Weights of a small mixture-of-experts language model, trained from scratch on English Wikipedia.
Size: 10 layers, width 224, 59.2M parameters.
Training: a variant of SOAP for the experts, 368M tokens, 5611 steps.
Below are experts of layer 7 (counted from 0) of a mixture-of-experts language model. Rows are named gate (a neuron's input weights, with its number), up (a neuron's input weights, with its number) and show model dimensions 0-223. Each number is 500 + 40 x the weight over its row's rms, rounded and kept within 0 to 999. Numbers have three digits each.
Before each expert's rows: "gets" lists some tokens that make up at least twice as much of what it gets as of all text. This comes from a sample of Wikipedia text that the model never trained on. Tokens count by the router's weight.

# expert 58
gets: " a", " the", " an", " The", " A", "A"
gate0:512521473517570549485526573484531501491417553529532525482507509549554480513514514507507520540568483489541418533452467476503520464586508509461519492469505456495532498503457552571544490504513441499469526541481474538446438529546564541571478484535563477478366508516486533446552415504454508505582531563516514459537497466538521516466505455523476584584501526496537474501519486505470471487423486546477458450518485542591488457540528545516548452480507463545501513457496545589544520541527531468512516491518502472461496467497501482505570429457475489479513537389492461470463497516508442544592429459580497551497455445516515504441556484522571501502485441496455452462515558492533583502501
up0:481474555482521466490476374522537508437591476436492570499490512475547519431454487396455491507459485495485532497533440481463488546441455440503502459518534515471431425542513540450534539491501549456582476433481477474521524566469552530478474512416414533500546583397487483428468514522500514472542476496517480510489427516502538440496508542504495466509523487540516498476520430486491519526606474479538516544519484419498470551448441418476494486480488509486508495474531495560455499440508486528515494520503438544539490506572524478558440497514393498526505497488525494499518447464436523426492548486517443516534535507486466448511505609552505491463534494480543542538537517517464461479542

# expert 11
gets: "19", " the", " first", "th", "18", " second"
gate0:442541434499485494514480494497511429521524481459520476565428452509595455566584478478581456421614484440535513507508501543530525480522475540480549478541508485511559529422440519547533478451439531485513585456495519503472529514502577497512475507468506482471459459501591450442507469469524494520482440489491516423536463516479421501593535493498475588494485502472510476514505503531479505523480560546540504493557503536502516521512487492513445564502555594515513466450563533462477536535472432489526449482491469469512430523490510539462494474450453513484528496557487515441523470541519499614507540456533495574492443475563512500579514461474476531477529569481433482506562438449540529523526
up0:493482507487535492545461484505450524540522476449613519525586518501470504609499528447435524593469586557524444570507492431507444556516527468522502493538442470523467525574539458555522552541523498506530478481451455505474490518509497560584488529444483480533570500526551506521517546601432511501536536489540487511430457529566474558470581500503531506502571512513432514510516473494546526519486504555509448458444436534501492571445515476548551465504458498544510554486494600518540503557486581546474487535446501550520527496525604532531539531493536483491471469501504495479489563488475532498469436488446486494511477529424497526482420518471455423546481513518495502535502426520475525507471

# expert 88
gets: "ed", ",", "09", "24", "08", "21"
gate0:469484496496505504468500474507571554502509521513551506450468382556522457533521501473545595518484430509471458493492546546506508494565495448481479547497506509467504515494418388508521501486494505416488542523535480521480497515496436532507510485492449535550506541600416565457556498464502452576442553472539489476490513516478506518539559505439484504571502438429524440481454485530454498453533537439441498530493464503549402518483536483502499468506546517546453535485489529464529369434452520507503426567533526499504497489461518531474560529463472465527464546460478513481473453468569506497537562510470506530483529489526491501485539534498547507453424566570483508445406552502519571508552
up0:539503437497502483507528496549445459447502444517467545591504559461494479514495485481540469486555474504553524510471480449524449444484501484529587516514510522459468531546548562483522496471470499517454577516477524478533496538568556514481475521539482466479481489422472522455498497550523567467536468562527520504461569468471472500481482449445559524463506565498511507547552498532559554426492550455457518475553547479386523500574481562459507470476513544462547484515487484493505607539554491519517518528472508475524444544511442471517419548463555475427538453524478497551507498454417447543405422560455505454576450482526439506517453560478479484518503431420515549470529518500466478504572

# expert 59
gets: "an", "a", "on", "o", "n", "N"
gate0:500534534504529609518469544504442569544480469442455469489464539581423550557472573475468438426466525509498493541559557543506543498544468469509492537491491520510500553480427570434485480470537465540515473482525537476522462510516506501474498475458553496431542523516522458481508507448575523501524458483572554450486452478419528511505494489480480545493413495425480517571541507436505526512521449542445470547480494544491521449493517539539507504564403506401483594494517518542453580553529528515513514459507564485564460509530499528538456476450459484484474474527456547532479543487623489547490457502471506555476501515461491441492518470440491456513497543490542470433435521499473435538521
up0:498493461496542456482457453494510501508542526482502574567466458517494468560497493457509520534467501574452492487472509535485462460538569476467410503486559506529450460544520427472483479505509427496450549534522499509537496514515517596519491568554503489540506418435497537535497490574493552493558548492435533502442505495610447399517500465481498495496528568479501537494499516563460412461511530504546540423500479518542455534461502397458466542539556561550517495489456552508517485542468543465583451446512550503529462473426562473410536406496539503523445474439516497537495471493413507495543552465465522480488504510511484485565490534569519491510483478508450496514474530522531524469591

# expert 82
gets: ":", " as", "-", " |", ";", "\n"
gate1:482520431512501514483545468485517537513519539471619471457446452514513520525487505469455493476548468471524499460480507520555500453544538512503442463465454494485483545522511523493516541473465474523469499435496497585515468491520543542481397535487461516478541474541503519523531524427558455501510591467524532514535430494511452556493579524487450426490481500471488499503483477410453466491448487506466546440537480464460465507468558506472504546541506460422445485549467498466530492514565505502480517513513449505547522451519562560510488570549488549458450517493499516446424488505559506515499572479433428564559520456485431536523464423607524456572504456489468465533402496491423465393473
up1:467524541483527461526521524516504386531529503494527471462491580525491460489497497444479490515483483526466520495509539474550516465521557466497531515563486535520427468516527504519489543495493477471533561473572446553481475531494546529478528493453459508530463529530525504485455465436515497500517466516556506482501530502518505541474534447560536520481571480610551444478514518525381527510487529498551477563493443498514529494589403543456526514496436482517584501531475546532534484561551506517448474506489580506525481450539605529490506462534457489456453489558521499582586549524530578520506498458550562492515494531545462392449495488441536451561451564466525537444621511496488475512517

# expert 15
gets: "e", "ie", "o", "er", "en", "y"
gate0:528476424487581519472490503476504464502437496492494517524554502483451507514445452526474491477508473459521520497475602556493529497575463580533552498479421491485501505516488413455479492574488549515534490483507520497548530483536545451452435563444447589579425569451472504531537537434494570489475496598503488535542536491464510547471506451428511549472537491433524522511482489504525517542434542415537512508545517496570548527544513552475553540491500537532564481504540526480476429451404521504453442498510433534444526560468484521480464453527472486552519483503501537395448456493506411446476475485516472537486490533479450474535448512472508530514497511453535450480549493438541515544461
up0:478500496483451512484532554560520520541543492434532437489453483551556536502529548508518552505469499510441494490463415432407521534546486439434503450544464527494450507558522482477448484388536452458440503464500518496497529530538546476515506510491495395477513487540475494461466469496559488483527473421460502475434501482519463522586524600564566453506523503517475473519497487572483502484506490524501475472503504479485464539488463397561430504536464489431410531455465485476494600472526480469490451514479533537533466476530473421473489466526519513438505442501467398538551520488496563588513535454470512497462504554533494489505594472530464494534512480540457517524433486510438486572535

# expert 34
gets: " the", " The", "'s", "The", " his", " a"
gate0:568472482464451509536521554466530525553488394451455528379463494453457522490469536550531477540503453453471543484502543590423559483445524500550566491489458488447555461521486527425503496467530469470509457469578484416519555519468518443499569467490505455474520543477493572510444529448498557464561459467531471521546517504442587539506516587514477522486488505453479574527571473473517505504519458481468456477543519526509487500504556495471584530472523499501481481548496522467501546468481476541463512421474500477521482515504471477486534431530525476421568529578505514487504445487482482545411502514523550540464535550501562522477531476571476573486534603452461492423494497505507474493510
up0:494418485521489502458524524478464528500432439467499526470464545505539565462519514565515531530566467483531538423524475568413536524482497511511507517483492493500533443497486591475488524489491471435459430489526530451503524523520572409454530554461576559495479448497513551486434487507486533463529484535470476562465530466457495560493515467480480488512471488436451539581518513558515545532562507403407402479543482487564439446485479453503529551455539496540486447466505463482541552520477462508492459483490510504502502519461446450450543430511513548470460549578526566461508516390495507561459516522507547546453530495506541480526513481542426553526519467549454470428465552530531474490448

# expert 19
gets: " the", " new", "ic", "ical", "al", "ous"
gate0:475497459454499537481495443424545492496540444532462486445525569523507526563489445512452494438507571507460471586410468509520552474507435513512477468462497490517497540533485533508466482490505519502444506437537524519435559410461497500443387468541489523500440492501504435509464459503572460474477491451477526450476521481510486447523504488511489563545463579472577528485449529520479533538448514479502502535550465536562539476490532512470464521606457500533532500459486530464498536459560453553536435508439562530453464631548449546498458494531477465423496459480490516488516488533483484436477519382478461540531466492515480502511489567494533537523505488602516487501542545480549469474436
up0:546508492532483530453488551475483503516443587508508479481472442487410480435467505511520545453497508501573511431549533460498441498504561514480523465508511544544499495490581443443549550535586463482487504533488494543508515473512451505517528535551516439499515535532474536497543526494402510559466520545526540524518441467417517552448471551469573523482579485534408487532538479542469502514529495496490494448460492494453463565429506515476462485451412450485457457518531501541479446500561512484523542436530427528517515420415596478529455494502467598466488460596491464520510489467526490493530546532518559495456469550494523486465516454544473463417498514486394476481449478528506537520542

# expert 103
gets: " the", " The", "The", "'s", " his", " its"
gate0:576448497510491544522429562488467500544529429444551495494474476484548545429414495471437508519520427488527511513478505493462465498515453480549502474562572529543482535460524458471538495457531531441516487495496545558490553543516444388432472512490415503433485484416488532422485568452495554477472500545563467395550544553435471517486535493462525553525469615414535545497487442530530481565494533525536529503437491512560569505430552536460551437454489472523411527464500481512483465553525483579505502474436480521479529450483485530472508520521537498512526509513498441514535529464505470543472558476466487517504547488458457482474494511508495461484523514438459494469453537529489483534455
up0:513458563426502473573504524450454500510491445532602534547508421483532553479454502443511488511502471486488505495573509525458472468422397485472538480481523477466515499447518495538447487520447567530519511571546464534484512556473416444496489533522537499441486477448512551455505521427493616523493451499482554499541529551498510485527517452544497503575470510475531464544493469594470502507482468562548617505505487553542493548531448533467522505539519532508410498480534476466487442529478481529468515425430509491517467424432457429450465521541549547578530491481516461496524473514522453545511523510556503524505575480502517531465450457504518508485572508455465557506499508468562552443543